Below are experts of layer 2 (counted from 0) of a mixture-of-experts language model. Rows are named router (the router's row for the expert), up (a neuron's input weights, with its number) and show model dimensions 0-191. Each number is 50 + 15 x the weight over its row's rms, rounded and kept within 0 to 99.
After each expert's rows: a language model's description of what the expert responds to. This comes from a sample of Wikipedia text that the model never trained on.

# expert 4
router:37 69 57 52 49 79 42 56 57 60 62 80 33 51 46 68 62 37 52 52 50 70 60 68 21 52 51 33 33 37 52 41 44 54 63 49 47 66 79 41 71 56 52 82 64 56 50 64 42 69 59 37 71 64 16 65 37 50 36 34 63 44 58 66 39 43 55 16 57 31 42 69 43 75 29 35 66 46 87 72 63 88 41 30 40 35 27 70 32 45 34 27 67 45 38 43 62 53 60 28 34 56 29 56 43 27 52 62 42 65 85 64 27 37 56 39 69 63 48 65 65 46 56 66 15 47 63 46 72 69 56 70 42 54 34 51 53 31 34 51 47 56 50 66 48 33 44 42 34 25 74 25 59 60 39 55 56 40 34 39 65 36 30 73 36 71 34 84 41 43 59 42 50 60 57 58 44 31 45 59 42 46 60 38 64 44 43 53 72 36 57 51
up0:77 58 75 59 44 66 71 60 58 59 73 53 70 55 34 54 37 46 70 41 65 51 39 73 38 18 45 67 49 21 93 66 42 44 59 25 54 62 25 45 61 50 24 46 58 38 40 51 32 49 57 48 52 52 49 50 61 69 60 50 66 47 26 71 39 18 34 62 96 78 39 58 52 51 56 51 49 71 43 59 47 32 43 57 58 32 69 85 58 44 51 75 58 50 54 53 58 56 55 64 51 71 34 49 66 76 78 58 35 41 35 29 63 60 54 67 60 43 21 55 42 72 55 56 47 70 66 47 55 65 49 43 62 31 46 77 59 37 72 44 42 29 37 46 64 56 44 33 68 69 60 51 26 30 45 57 32 61 46 32 51 60 72 56 26 35 42 47 40 56 79 54 25 21 60 37 33 51 61 49 43 60 79 59 48 31 41 46 29 73 69 53
up1:71 40 82 39 52 32 78 19 68 87 30 42 54 47 65 45 45 52 51 48 56 69 42 49 65 43 47 60 73 58 71 55 49 29 27 53 51 58 66 69 51 62 42 57 42 50 57 50 39 42 70 54 29 51 69 34 56 55 93 65 61 68 39 42 68 69 51 67 57 59 55 55 52 25 53 45 43 75 29 16 63 47 72 69 72 24 85 50 27 50 41 53 40 65 54 53 42 28 59 48 56 67 48 73 62 50 35 51 51 37 60 21 36 65 44 67 32 50 49 56 36 50 39 40 54 55 57 53 29 50 39 48 65 49 89 49 42 77 62 48 57 52 22 41 20 77 67 48 59 88 32 57 33 66 57 63 49 36 61 43 21 49 59 70 58 53 62 45 58 47 57 59 49 53 39 46 46 60 54 33 47 39 60 51 54 59 77 04 27 31 55 46
up2:42 27 57 68 74 64 35 43 48 53 66 40 52 35 45 22 60 63 51 76 35 54 62 41 39 71 38 27 53 49 68 41 53 58 49 45 29 45 62 57 54 93 46 61 42 44 66 63 59 57 69 64 67 43 46 60 50 51 46 66 41 50 13 16 47 47 30 44 65 48 49 59 71 69 48 33 27 83 49 27 62 33 36 53 64 65 46 62 56 50 45 69 45 35 43 47 38 28 66 23 72 33 29 56 41 46 59 59 71 44 49 54 37 50 64 32 46 53 56 38 62 54 23 56 20 33 42 51 58 27 41 62 46 58 56 28 51 65 57 70 21 63 50 61 17 35 49 26 33 70 38 47 62 70 54 79 26 59 30 60 46 44 59 69 57 42 62 33 52 31 59 30 29 61 76 79 85 61 55 37 44 55 66 27 77 50 62 55 68 66 64 39
What it handles: Word-initial consonant pieces. Word-initial consonant or consonant-cluster pieces inside names and rare words, such as bl in Bluff, poll in pollen, ra-v-ens, Chryse-ob-acterium.

# expert 28
router:59 49 25 58 66 75 50 70 45 48 59 54 32 33 44 47 28 42 20 49 62 52 45 40 52 56 24 54 37 55 47 40 34 53 32 18 45 66 84 67 48 37 72 62 45 69 76 35 63 69 41 22 28 39 62 66 38 76 48 32 56 75 61 38 50 60 60 62 64 36 85 38 65 54 64 46 59 37 22 78 52 35 37 46 42 63 48 43 35 44 67 46 53 62 37 22 78 41 35 30 18 51 77 50 55 64 51 49 33 53 73 43 64 65 53 69 56 56 54 45 50 70 24 25 17 47 56 34 62 67 61 52 32 45 69 41 64 56 39 27 30 71 40 55 60 35 22 14 59 49 50 66 37 34 29 43 53 80 45 79 62 56 59 64 38 52 40 45 50 23 56 39 29 41 42 70 54 60 52 63 58 40 68 60 57 36 65 61 48 50 51 46
up0:35 43 47 68 66 36 62 56 28 51 57 59 95 37 23 67 37 45 58 42 45 64 50 44 32 69 58 50 71 45 44 53 30 66 32 33 52 26 43 44 41 46 57 71 72 58 54 68 46 31 87 65 41 52 66 27 33 57 51 53 33 59 58 49 45 49 34 42 52 59 55 57 30 78 39 46 60 66 69 48 31 42 77 61 60 55 77 44 51 73 44 42 64 72 51 40 56 34 62 52 58 56 32 54 36 40 65 69 69 48 47 40 32 54 57 64 51 51 63 52 48 54 48 75 33 49 53 42 45 67 35 45 36 50 70 61 24 62 84 50 64 42 13 45 66 84 77 52 19 62 50 57 24 55 51 31 37 34 31 75 38 58 50 35 35 23 50 76 73 47 32 84 38 65 43 63 58 78 52 38 49 68 33 33 17 71 43 47 41 34 40 48
up1:64 61 61 16 42 64 49 32 71 48 63 57 54 37 61 48 19 45 55 47 74 74 79 44 74 65 42 80 32 44 40 40 42 57 43 79 15 44 61 59 47 49 38 11 36 27 39 52 56 58 68 40 42 50 22 30 94 65 48 57 89 54 58 69 27 45 55 60 34 41 42 49 38 27 80 51 59 75 62 47 57 67 44 65 48 51 41 50 58 36 27 59 60 61 49 44 42 14 66 64 49 61 29 50 27 60 44 55 53 53 50 50 42 68 49 38 56 31 52 25 39 58 53 56 57 55 50 52 75 58 72 53 45 32 38 60 50 52 57 39 57 30 52 45 46 34 51 43 53 26 45 50 31 62 42 74 54 56 67 25 55 00 27 43 52 57 51 45 84 32 54 57 28 61 57 52 37 58 51 33 54 62 65 36 47 55 34 55 68 57 66 30
up2:42 70 75 59 70 50 59 26 59 57 27 40 41 96 63 49 38 63 41 47 48 61 59 36 63 64 44 51 75 38 48 58 66 41 61 77 22 40 51 40 62 75 18 42 68 28 47 53 55 45 58 51 69 46 23 44 51 25 50 63 56 51 36 73 63 38 02 51 54 77 46 33 42 42 74 55 35 68 33 50 31 54 77 82 63 50 67 66 41 59 30 49 48 66 63 52 39 54 47 33 42 77 26 55 66 64 24 35 64 53 50 40 57 59 73 35 61 21 41 53 64 50 46 55 61 40 65 68 56 59 31 36 76 57 48 65 48 53 56 44 50 38 58 22 46 74 51 63 54 45 46 42 69 57 75 69 69 28 74 54 53 38 43 44 56 44 57 49 68 50 69 46 37 43 55 37 25 49 70 34 19 32 41 65 49 58 42 17 54 60 30 43
What it handles: Mid-word vowel syllables. Vowel-led pieces inside foreign proper names and taxa, such as er, an, ar, or, as in Bakhti-ar, Galoy-an, Thiruvananth-apur-am.

# expert 20
router:13 34 26 54 77 32 52 54 21 41 69 61 24 29 59 33 43 55 36 48 58 53 52 41 52 44 33 52 37 26 57 51 40 39 66 65 40 46 56 84 35 64 64 47 27 68 63 49 62 49 23 31 41 26 24 48 63 47 40 36 81 28 58 19 47 64 42 74 36 45 32 58 45 42 50 71 67 54 26 61 37 42 46 66 31 35 66 57 46 45 89 38 59 49 49 60 68 74 32 53 53 72 62 43 35 46 66 51 51 56 49 78 62 50 34 30 81 45 65 45 43 41 29 66 31 57 51 46 50 44 33 35 70 51 45 32 52 36 52 60 54 80 55 65 38 60 34 77 77 35 51 53 40 22 45 51 56 58 43 56 55 44 40 31 42 63 23 44 54 44 45 50 41 79 42 56 43 30 72 52 58 33 89 35 61 51 58 67 34 67 28 37
up0:58 66 70 48 60 23 59 59 86 52 40 66 50 44 48 44 53 63 47 53 30 51 50 35 50 59 48 38 89 47 68 47 32 55 40 16 28 69 55 50 58 75 61 54 67 40 52 62 31 36 65 32 56 47 61 69 52 33 61 61 54 56 51 64 62 27 46 50 71 69 42 57 58 53 82 26 38 72 46 20 53 62 55 55 44 60 50 51 48 66 15 20 38 26 60 55 35 59 64 58 44 61 53 69 47 70 33 38 25 46 76 46 39 37 59 58 22 24 32 49 49 67 47 30 62 45 55 96 64 56 52 70 44 42 55 50 24 52 64 39 51 48 28 60 25 55 70 16 37 45 37 63 30 58 47 57 64 53 66 35 20 32 55 56 47 53 58 46 80 48 51 53 46 41 68 71 55 70 76 22 24 56 55 47 76 50 36 36 49 31 58 37
up1:51 30 52 64 59 40 68 54 61 71 62 60 67 46 56 23 74 42 56 86 38 46 46 87 67 68 22 32 61 28 42 49 34 55 56 44 47 39 62 38 38 26 44 60 45 47 62 77 29 11 29 27 60 29 57 43 50 57 52 37 45 50 35 30 57 32 26 54 29 62 73 51 64 43 52 52 36 61 68 16 36 68 40 42 70 29 70 34 62 73 28 27 56 47 42 46 17 45 62 60 33 88 47 67 59 40 37 41 34 55 62 50 79 58 49 37 50 61 65 58 69 62 29 30 37 23 85 63 39 32 71 47 42 33 58 39 61 47 61 44 30 39 51 60 27 55 42 59 45 68 30 51 69 37 33 46 63 48 35 52 49 27 45 40 55 62 67 60 67 48 88 50 71 38 35 45 38 60 45 46 33 51 63 54 39 48 59 43 53 43 57 53
up2:56 62 64 39 59 47 42 63 72 64 42 58 30 55 51 42 35 38 71 51 46 46 59 76 55 65 43 53 64 72 52 39 58 35 36 27 32 33 66 46 72 67 47 68 48 15 56 62 41 53 64 47 70 49 64 46 48 53 56 52 33 64 70 61 43 28 48 45 70 71 49 41 24 56 82 50 13 76 48 61 51 48 64 44 99 57 62 48 57 64 17 53 18 78 56 44 37 31 58 39 52 39 58 46 57 78 60 35 70 40 60 47 58 54 65 63 14 46 32 44 53 30 74 42 62 49 63 44 45 34 64 55 30 19 58 48 44 57 56 32 49 31 45 42 44 57 51 16 46 67 42 43 40 55 44 72 54 33 66 54 32 47 65 68 43 62 72 57 50 26 68 51 57 40 49 43 23 70 18 36 28 38 37 86 60 39 46 43 56 31 71 48
What it handles: Name-initial capital letters. Single capital letters or first syllables starting proper names, as in L, B, R, Col, Hol, and j in romanized Chinese names.

# expert 15
router:85 30 35 40 44 56 44 50 74 48 53 30 54 33 75 75 50 60 49 42 67 37 43 11 68 63 50 76 47 55 42 45 62 48 48 42 67 57 57 62 41 49 33 29 47 28 52 29 62 18 35 65 67 42 61 46 52 38 34 53 52 43 56 37 56 65 56 61 72 64 62 51 39 46 60 63 49 44 41 45 43 33 40 33 71 45 37 54 52 61 34 65 22 43 78 56 61 53 33 57 41 33 64 37 41 63 39 80 69 64 62 66 73 53 43 56 32 40 49 76 54 60 22 38 53 71 59 49 39 49 40 59 55 10 52 92 62 55 56 34 34 61 72 80 55 48 54 38 88 60 51 37 72 59 59 77 68 25 42 52 53 53 41 35 12 32 45 35 45 57 78 46 17 74 49 62 40 56 53 71 68 64 39 30 57 49 56 61 48 49 57 72
up0:38 63 75 44 62 45 44 66 57 69 30 72 41 71 26 14 29 30 34 80 38 65 69 61 58 56 45 38 66 59 57 63 35 43 29 36 27 51 37 46 64 59 43 71 50 52 37 52 23 42 71 49 50 35 45 63 52 69 64 59 54 89 54 67 56 40 36 42 47 51 35 31 50 57 50 60 39 53 46 19 51 57 69 75 57 58 74 79 40 48 62 26 68 50 58 29 46 55 67 50 33 78 39 50 48 73 49 26 41 38 57 45 28 35 44 52 59 43 43 08 27 35 53 66 30 40 53 55 43 59 53 59 46 61 54 30 45 44 50 52 44 41 33 39 43 36 55 30 47 31 34 52 37 35 53 32 29 64 73 65 49 12 28 58 59 57 56 49 69 29 32 71 62 54 50 36 36 52 36 09 19 45 62 78 61 43 29 44 51 62 31 36
up1:39 58 41 46 48 64 55 54 42 58 65 52 41 43 34 56 26 44 63 46 26 66 37 50 39 66 66 33 41 61 38 77 15 52 56 32 34 47 65 43 49 85 49 48 33 87 47 42 43 58 26 55 48 69 31 70 38 31 45 56 32 45 11 58 53 28 38 49 47 84 56 55 54 39 38 54 56 40 33 80 48 70 27 29 45 50 67 47 69 63 51 44 66 53 46 61 42 63 51 48 61 64 17 82 52 34 48 27 52 43 25 75 52 43 62 56 72 67 27 28 73 51 65 45 25 44 58 66 53 37 33 27 18 44 92 56 37 51 55 52 59 63 63 49 36 66 41 65 51 43 11 43 56 59 42 62 59 43 52 54 38 68 55 48 40 64 25 44 73 38 79 45 58 30 68 69 49 63 66 41 34 43 34 58 46 36 49 45 53 47 44 19
up2:62 89 58 37 57 62 72 57 75 53 65 72 42 31 41 58 38 41 20 41 72 53 42 82 62 53 36 53 69 58 44 46 40 57 60 61 23 46 59 56 22 72 59 30 54 44 40 56 34 35 39 18 52 64 46 79 55 77 46 31 65 38 42 62 36 56 34 55 38 31 47 46 45 39 62 51 59 89 71 59 53 55 53 83 47 46 40 38 59 49 52 59 63 91 44 34 48 44 68 77 37 73 32 58 76 63 47 52 56 54 53 33 42 47 41 62 59 57 25 39 43 66 66 66 54 38 51 43 59 74 61 42 36 46 73 57 48 41 67 43 60 54 59 73 42 43 37 63 43 18 47 81 37 47 29 60 45 55 53 51 51 00 33 50 52 55 34 80 50 49 73 67 42 61 41 58 21 41 32 42 43 65 80 60 52 55 55 50 45 61 43 22
What it handles: Given names and headings. First names and capitalized name pieces starting proper nouns, like Anthony, John, George, Maurice, Indiana, Best in award titles, plus == heading markers.

# expert 0
router:67 34 50 25 70 43 46 59 61 42 77 55 71 74 44 48 38 67 61 29 40 47 70 44 21 63 63 85 37 54 42 52 71 52 47 66 57 65 27 54 61 65 41 61 34 45 53 77 40 58 26 34 48 26 35 33 70 53 35 55 84 50 55 18 54 71 39 41 44 43 27 46 82 78 57 68 31 35 35 69 72 50 59 70 44 41 46 75 58 27 37 42 67 20 35 44 52 59 72 64 59 54 27 56 33 50 37 33 53 42 52 37 68 55 38 36 63 51 51 30 29 60 41 55 55 47 46 47 61 29 57 38 45 49 38 39 65 32 31 58 48 61 35 75 28 36 80 16 69 46 30 42 34 49 55 49 56 66 47 45 55 62 57 60 60 33 46 44 44 32 32 77 67 32 24 34 53 62 32 36 54 66 42 48 61 26 71 66 47 78 56 62
up0:42 67 64 80 48 38 39 33 33 56 35 60 59 56 27 38 56 58 44 62 69 51 50 53 34 42 34 39 57 66 70 74 57 19 66 30 48 27 32 40 22 56 74 36 50 42 60 61 30 21 74 51 53 58 30 82 53 68 31 64 57 55 11 69 59 57 38 54 56 42 46 57 53 38 51 31 69 37 54 25 62 72 68 57 38 66 43 83 56 63 62 58 25 34 56 48 35 31 60 48 57 71 74 67 42 70 42 57 59 31 49 50 22 25 67 70 21 55 32 51 68 39 81 58 16 51 42 39 32 43 45 55 46 39 59 61 40 34 62 41 44 40 77 50 67 58 55 64 65 40 55 30 36 75 43 36 63 23 47 57 61 45 32 73 47 39 61 40 28 45 38 21 38 46 76 63 43 48 50 42 42 56 55 63 35 52 29 58 37 26 46 48
up1:46 71 51 45 60 35 45 61 64 64 47 54 22 60 49 45 49 51 20 48 75 52 40 59 90 45 29 65 50 30 61 41 56 26 35 14 23 62 81 45 43 37 13 37 46 64 68 62 41 32 33 47 65 41 67 71 73 53 58 72 36 42 65 60 80 32 60 62 37 48 50 44 47 32 55 43 67 55 75 37 46 42 58 56 81 47 44 54 62 77 57 48 20 51 74 52 42 67 44 43 49 60 77 49 51 77 63 18 30 43 55 46 44 50 58 49 62 76 29 36 48 54 48 05 28 55 60 41 75 63 75 48 61 33 32 54 44 57 50 47 41 55 43 59 69 31 48 62 58 56 44 54 48 51 42 63 74 70 64 49 31 44 37 36 53 42 70 37 37 40 58 43 55 56 63 44 25 36 66 53 47 39 57 72 42 38 71 63 82 22 32 46
up2:56 45 74 33 57 60 45 38 64 50 61 93 36 36 62 29 64 28 36 52 59 63 38 48 60 48 51 51 69 16 35 81 20 30 38 00 48 61 51 49 58 68 20 36 75 77 61 42 37 68 46 33 38 45 41 57 31 34 50 55 56 54 34 36 58 23 48 77 50 56 63 81 19 45 48 50 47 44 34 56 64 60 54 16 60 19 62 69 40 49 44 34 63 57 63 49 56 37 77 50 32 52 59 63 37 38 71 72 49 55 56 39 54 85 58 74 48 56 33 55 85 72 30 47 39 39 71 40 41 80 60 54 46 32 50 55 40 57 52 40 61 56 36 48 52 67 51 46 51 41 67 81 35 60 38 43 60 32 52 31 41 61 55 37 31 53 35 45 48 57 57 63 51 34 37 45 55 55 45 52 47 68 39 52 65 50 40 55 56 28 25 30
What it handles: Sentence-final periods. Periods closing a sentence before a new one starts, including ")." and "\"."; also subject pronouns they, They, we.

# expert 24
router:23 67 63 69 50 49 41 38 57 47 36 71 54 47 37 68 74 54 66 55 68 39 69 67 54 38 67 51 60 33 34 36 69 61 49 33 57 58 78 38 27 46 43 19 48 58 42 56 40 51 64 23 64 47 32 46 50 41 18 29 58 26 63 70 61 41 49 76 31 33 42 67 43 28 62 36 43 43 63 46 47 50 67 49 52 56 56 79 57 43 33 85 50 40 42 62 35 37 56 74 51 79 27 46 48 51 70 66 62 34 52 24 38 60 52 47 40 28 52 88 33 84 43 51 66 58 30 44 24 42 36 15 66 76 70 71 48 43 32 62 43 61 64 24 29 50 70 63 26 49 50 54 52 39 79 58 49 46 52 37 35 54 32 62 36 50 29 52 52 46 29 55 76 52 56 32 55 48 25 44 57 21 34 57 63 55 50 56 35 73 55 68
up1:61 50 30 46 31 65 57 69 34 54 53 28 54 51 59 29 44 74 58 65 51 28 53 54 56 72 24 69 46 77 54 40 23 41 37 50 52 31 44 43 44 54 49 37 60 34 38 58 51 35 48 62 66 56 21 56 87 53 58 36 56 92 24 41 51 61 44 39 77 48 29 34 84 55 76 62 27 28 37 33 66 50 40 62 64 45 28 55 43 54 53 50 38 58 49 37 52 61 53 59 66 35 63 48 60 48 20 56 67 12 39 73 38 39 59 52 65 27 70 42 53 38 74 17 31 54 61 47 47 72 68 43 63 66 38 66 70 45 67 68 38 55 53 46 56 66 63 48 67 23 37 67 47 51 53 78 54 40 51 53 44 16 37 41 81 92 56 32 52 62 60 39 43 40 42 44 44 72 47 53 41 56 59 41 51 35 78 56 57 59 29 54
up2:68 42 44 38 61 59 48 38 65 66 44 39 27 24 59 44 36 61 35 48 46 72 40 35 61 62 24 41 66 65 74 45 49 34 44 47 43 61 48 54 47 60 55 49 40 51 69 68 41 46 25 55 41 47 48 77 63 63 65 55 59 67 21 08 64 58 38 27 60 66 33 30 60 58 68 48 23 70 34 67 47 47 34 61 67 32 65 46 41 66 39 39 44 47 85 51 39 55 42 29 35 44 73 52 44 62 39 16 49 54 68 66 64 63 56 34 60 51 30 36 46 28 36 46 48 34 83 51 59 49 74 45 33 38 59 46 51 66 52 36 50 60 24 82 36 56 44 34 64 48 44 72 28 59 30 47 63 56 64 60 46 24 58 58 64 47 63 36 63 43 76 29 36 61 69 63 25 55 54 43 12 44 58 89 37 63 59 17 53 63 56 22
up3:62 36 84 54 63 79 53 42 34 59 64 50 27 49 55 34 42 30 49 32 43 45 51 26 86 52 48 54 63 39 62 57 21 53 60 39 47 30 56 80 54 54 54 56 54 65 59 38 49 68 84 65 35 55 33 49 41 34 58 47 18 56 48 25 48 38 59 35 60 44 27 10 45 52 21 45 67 56 53 47 70 17 67 64 62 56 38 43 46 57 70 48 56 84 40 29 61 28 58 49 59 53 47 38 38 26 26 61 80 62 55 48 39 47 20 75 66 33 46 50 17 51 29 26 52 51 68 30 39 52 57 50 60 64 57 48 49 42 56 65 50 53 46 43 31 64 53 37 40 30 52 65 49 56 55 55 48 63 43 37 67 24 36 43 65 70 31 24 61 75 49 60 51 37 17 35 36 67 50 55 41 67 37 40 44 85 83 49 49 51 36 50
What it handles: Opening brackets, headings. Opening parentheses after names in tables and taxonomy, as in (D), (1954), superscript (, plus heading markers == and ===.

# expert 31
router:23 25 64 63 38 68 31 17 33 55 61 64 32 68 59 14 55 42 59 36 40 48 39 53 43 53 20 85 64 68 60 76 36 62 67 41 53 59 71 37 47 57 36 56 74 73 62 56 39 51 54 37 45 14 54 35 53 52 25 54 47 60 58 28 41 49 42 77 57 39 63 53 40 59 76 39 54 81 47 39 48 25 37 62 83 62 71 59 53 58 37 39 54 54 43 65 52 24 47 60 56 38 76 48 45 58 62 52 58 44 57 34 44 37 77 49 36 47 48 60 68 60 50 46 65 41 34 47 52 58 34 62 21 14 52 29 26 75 37 38 50 42 55 62 69 49 52 13 48 51 67 45 63 40 40 50 42 62 77 56 57 73 36 47 35 50 70 40 34 48 33 46 58 48 39 54 67 35 22 30 58 55 46 53 31 50 35 15 79 29 63 49
up0:46 49 43 46 63 36 45 56 65 55 38 63 60 62 33 03 49 65 55 81 47 49 80 67 63 79 30 55 47 59 47 46 43 51 70 67 36 38 68 42 61 64 44 32 45 63 55 53 44 65 48 38 75 23 45 29 78 38 41 76 49 09 42 69 42 54 52 09 45 25 46 51 67 51 47 47 58 65 45 70 15 47 37 45 50 57 71 41 74 54 65 62 61 36 41 58 30 46 45 50 59 59 48 31 37 63 61 49 59 36 67 49 42 46 43 48 82 50 47 44 47 43 61 62 40 15 49 22 66 59 44 60 81 60 46 42 49 45 65 88 48 62 29 43 61 37 47 79 30 53 51 30 61 41 57 46 39 45 59 44 65 47 25 35 46 66 52 62 52 38 44 65 47 79 80 45 67 41 52 22 24 33 67 56 83 50 38 31 61 65 38 46
up1:44 60 72 98 39 31 47 47 67 31 48 22 27 40 56 61 68 69 22 37 49 27 45 23 61 61 35 39 68 66 58 40 64 42 61 66 43 26 54 29 47 65 41 45 19 56 54 43 62 51 74 37 18 50 40 67 27 41 66 61 56 54 54 69 37 72 59 55 59 38 39 25 34 47 69 53 60 58 49 72 33 59 04 62 16 55 33 55 59 49 21 30 50 44 61 47 35 61 38 45 23 69 78 41 67 50 57 45 47 59 62 43 75 48 21 57 13 62 25 36 45 30 64 39 63 55 75 46 53 39 61 42 40 77 47 52 56 56 37 29 47 43 47 55 43 58 66 35 60 33 62 36 68 52 43 72 83 61 50 56 62 48 50 55 57 62 53 60 36 54 55 40 73 38 55 38 55 45 34 54 47 28 66 59 51 52 49 28 36 62 64 54
up2:57 54 68 37 58 43 56 67 52 72 40 41 38 20 38 49 43 39 50 48 45 49 69 77 68 70 71 05 56 32 79 27 56 26 38 35 37 43 34 57 62 63 38 46 13 47 25 48 47 66 55 46 59 67 40 66 71 43 58 38 65 57 27 49 63 59 45 38 82 67 40 51 70 56 53 53 35 45 40 44 39 68 47 76 26 19 59 48 52 56 61 58 30 62 51 29 42 70 57 34 46 90 39 46 64 59 36 36 62 45 55 50 60 72 48 40 54 39 55 38 38 57 62 26 30 45 49 49 32 33 57 37 56 56 60 55 51 25 66 66 52 50 39 34 25 64 39 45 53 46 32 71 33 47 71 57 81 54 50 34 48 10 49 49 38 58 42 42 52 29 53 46 55 63 72 35 25 63 41 39 23 22 53 57 82 41 78 47 45 69 27 36
What it handles: Abstract noun endings. Noun-forming suffixes and common nouns ending phrases, like -ation, -ology, -ity, -ism, University, War, game, work.

# expert 11
router:44 43 36 09 37 16 52 42 71 47 43 25 72 57 35 76 57 77 42 60 49 57 65 77 65 50 44 30 63 62 38 28 35 47 38 71 58 66 36 46 47 40 59 55 81 17 45 71 50 47 61 69 68 40 65 57 61 77 65 40 36 39 63 75 65 41 39 40 72 34 65 43 48 47 53 37 54 51 72 34 52 39 49 47 70 39 54 20 53 82 48 74 52 72 64 58 43 63 63 59 44 51 65 44 52 68 47 81 71 49 50 45 52 45 84 68 47 64 60 51 45 56 32 60 53 60 69 51 46 71 46 55 62 53 51 46 67 60 62 58 57 58 47 67 50 39 58 56 63 65 64 53 25 37 40 49 66 42 69 89 36 46 54 41 67 37 89 24 78 37 53 45 50 65 59 61 69 55 49 50 21 68 28 52 44 72 53 20 53 42 86 53
up3:48 73 99 55 59 88 52 35 39 52 58 52 71 59 55 38 49 41 60 60 64 59 82 18 46 51 58 64 55 29 49 64 56 61 72 39 50 34 41 68 88 93 22 53 47 63 72 57 55 63 50 31 22 61 31 49 47 32 50 61 67 72 48 43 38 52 25 54 62 60 24 52 56 64 51 55 46 49 42 36 43 65 41 68 66 47 50 58 19 42 47 33 40 31 49 61 38 37 44 37 31 65 48 33 24 32 49 23 45 53 66 44 44 60 40 47 60 39 35 37 52 34 65 51 28 44 54 39 53 30 53 72 51 71 60 59 43 46 62 45 50 42 32 30 57 71 21 47 38 35 52 60 46 73 56 71 46 55 56 26 43 18 46 71 27 80 16 58 57 44 60 51 42 57 55 49 26 60 51 40 63 21 52 63 56 28 47 76 43 60 35 47
up4:31 43 70 58 43 67 46 74 59 36 66 44 37 73 59 20 33 26 53 54 63 65 34 46 34 68 26 53 74 48 72 53 52 57 41 21 35 57 37 57 31 38 36 38 42 54 64 80 46 62 21 26 54 35 64 64 48 03 33 29 46 39 71 47 88 58 53 60 22 36 31 65 53 50 63 63 42 40 22 19 53 37 63 55 55 37 65 51 09 67 57 53 49 41 64 65 69 54 26 51 39 52 44 55 60 56 33 78 49 38 48 29 31 38 76 51 26 52 51 45 54 62 44 41 53 50 59 24 54 70 49 46 49 46 43 26 60 49 59 64 36 40 26 53 51 46 65 44 43 50 72 56 57 93 44 89 62 59 69 44 55 59 78 54 48 58 55 51 57 34 64 49 45 89 52 27 46 59 49 51 55 57 42 54 36 36 55 36 49 49 44 50
up5:50 47 68 39 46 57 38 65 63 42 30 56 60 41 56 07 43 21 40 43 59 70 47 27 45 64 58 45 37 42 60 38 44 61 55 39 18 57 81 53 67 54 55 62 49 81 38 65 62 75 86 51 58 42 56 37 19 41 66 46 33 78 61 54 65 60 61 46 73 57 30 23 81 30 23 49 66 43 53 31 57 82 55 44 61 49 26 67 39 59 52 48 54 30 46 44 57 55 45 48 66 49 76 72 42 58 22 38 52 09 68 66 43 42 46 26 15 56 22 62 23 44 41 57 45 35 66 34 28 56 42 29 74 61 63 43 60 43 42 46 53 53 56 66 51 38 74 42 60 48 64 31 53 41 68 42 83 39 58 50 33 63 65 72 51 53 45 54 34 75 71 48 57 59 56 50 35 26 59 52 59 37 66 61 61 40 41 52 65 57 47 45
What it handles: Verbs and participles. Main verbs and past participles after was, were, to or a subject, such as made, used, known, submitted, joined, written.

# expert 25
router:53 66 49 49 33 54 55 65 34 22 30 45 25 63 35 75 34 53 38 73 57 33 50 35 67 33 24 42 36 42 59 55 45 46 52 56 41 68 75 49 68 68 52 47 24 59 60 59 40 36 35 40 54 64 31 46 47 71 50 25 83 38 31 51 34 41 51 31 35 41 63 61 70 34 33 77 29 56 52 70 68 33 81 56 73 47 76 40 74 66 50 40 40 69 61 58 70 50 48 07 63 61 58 60 32 60 23 73 34 50 29 56 33 56 35 63 45 46 48 53 38 48 59 68 57 42 43 39 49 47 40 53 60 31 61 21 63 80 83 21 49 57 48 52 45 17 35 56 69 76 64 31 66 79 43 43 51 60 43 49 69 57 48 67 47 51 64 48 58 63 34 41 35 45 70 30 59 36 42 42 56 52 38 83 77 46 37 61 59 63 44 55
up0:69 35 67 46 50 51 38 68 50 64 70 51 58 78 38 36 73 41 22 48 67 40 59 54 42 59 40 51 34 47 72 43 49 39 57 55 64 40 44 46 45 55 40 59 64 62 59 49 60 69 20 58 31 44 37 64 57 28 45 40 23 44 62 78 50 47 34 48 82 55 38 34 30 37 51 53 46 50 43 42 45 66 28 44 53 64 21 35 55 51 61 55 53 56 46 34 61 66 64 39 50 49 70 40 59 49 40 20 81 32 52 42 65 44 52 52 50 39 46 42 31 53 53 43 57 74 52 80 46 74 45 36 80 76 43 45 63 55 45 74 56 44 54 34 80 56 63 23 36 30 69 21 67 76 58 56 66 52 62 30 51 31 69 41 66 49 36 38 44 19 70 17 44 42 81 36 28 42 78 51 17 29 56 61 58 15 71 69 48 72 74 40
up1:72 59 44 53 32 40 85 80 66 77 43 42 73 25 72 66 31 59 51 55 31 56 44 43 35 64 28 42 35 60 37 67 66 55 49 54 51 34 44 88 50 74 33 61 22 37 60 60 33 37 60 55 49 85 52 54 51 43 48 44 38 48 35 51 36 61 24 43 89 58 44 58 22 63 77 46 53 50 49 56 42 50 46 44 35 34 50 59 40 34 63 39 54 30 49 43 35 54 66 52 57 61 77 76 57 56 55 65 62 45 50 48 45 45 63 47 33 25 52 45 64 27 25 39 57 43 62 47 18 42 35 32 54 34 30 67 74 47 55 63 65 28 56 71 40 52 48 55 36 62 44 48 32 56 56 81 43 31 46 42 51 44 32 51 34 43 27 44 64 29 49 66 11 61 49 29 40 55 66 72 29 45 43 20 33 54 63 63 25 73 20 50
up2:58 66 58 71 74 69 54 66 44 39 45 61 69 31 52 40 45 68 43 58 72 58 39 44 55 61 62 44 46 78 48 83 79 44 51 56 51 62 69 54 48 72 39 63 35 29 39 61 65 54 60 23 23 19 36 57 74 48 12 62 75 61 52 60 25 51 57 39 57 37 23 31 20 66 71 58 25 52 68 55 42 59 57 40 15 56 37 54 20 45 16 44 58 38 66 53 45 58 66 81 40 38 73 60 59 39 38 44 69 72 47 45 65 30 50 47 49 65 51 47 32 43 71 65 53 49 55 51 61 48 40 58 48 83 48 39 40 33 24 74 62 32 56 43 57 40 44 57 55 26 62 71 45 60 19 40 21 39 48 46 43 26 36 48 52 66 62 41 56 57 60 47 30 56 66 42 23 48 20 49 41 54 39 33 30 28 48 45 52 58 64 53
What it handles: Commas. Commas after place names, list items and introductory phrases, such as Groton, Connecticut or "As of the 2020 census,", plus commas joined with quotes or brackets.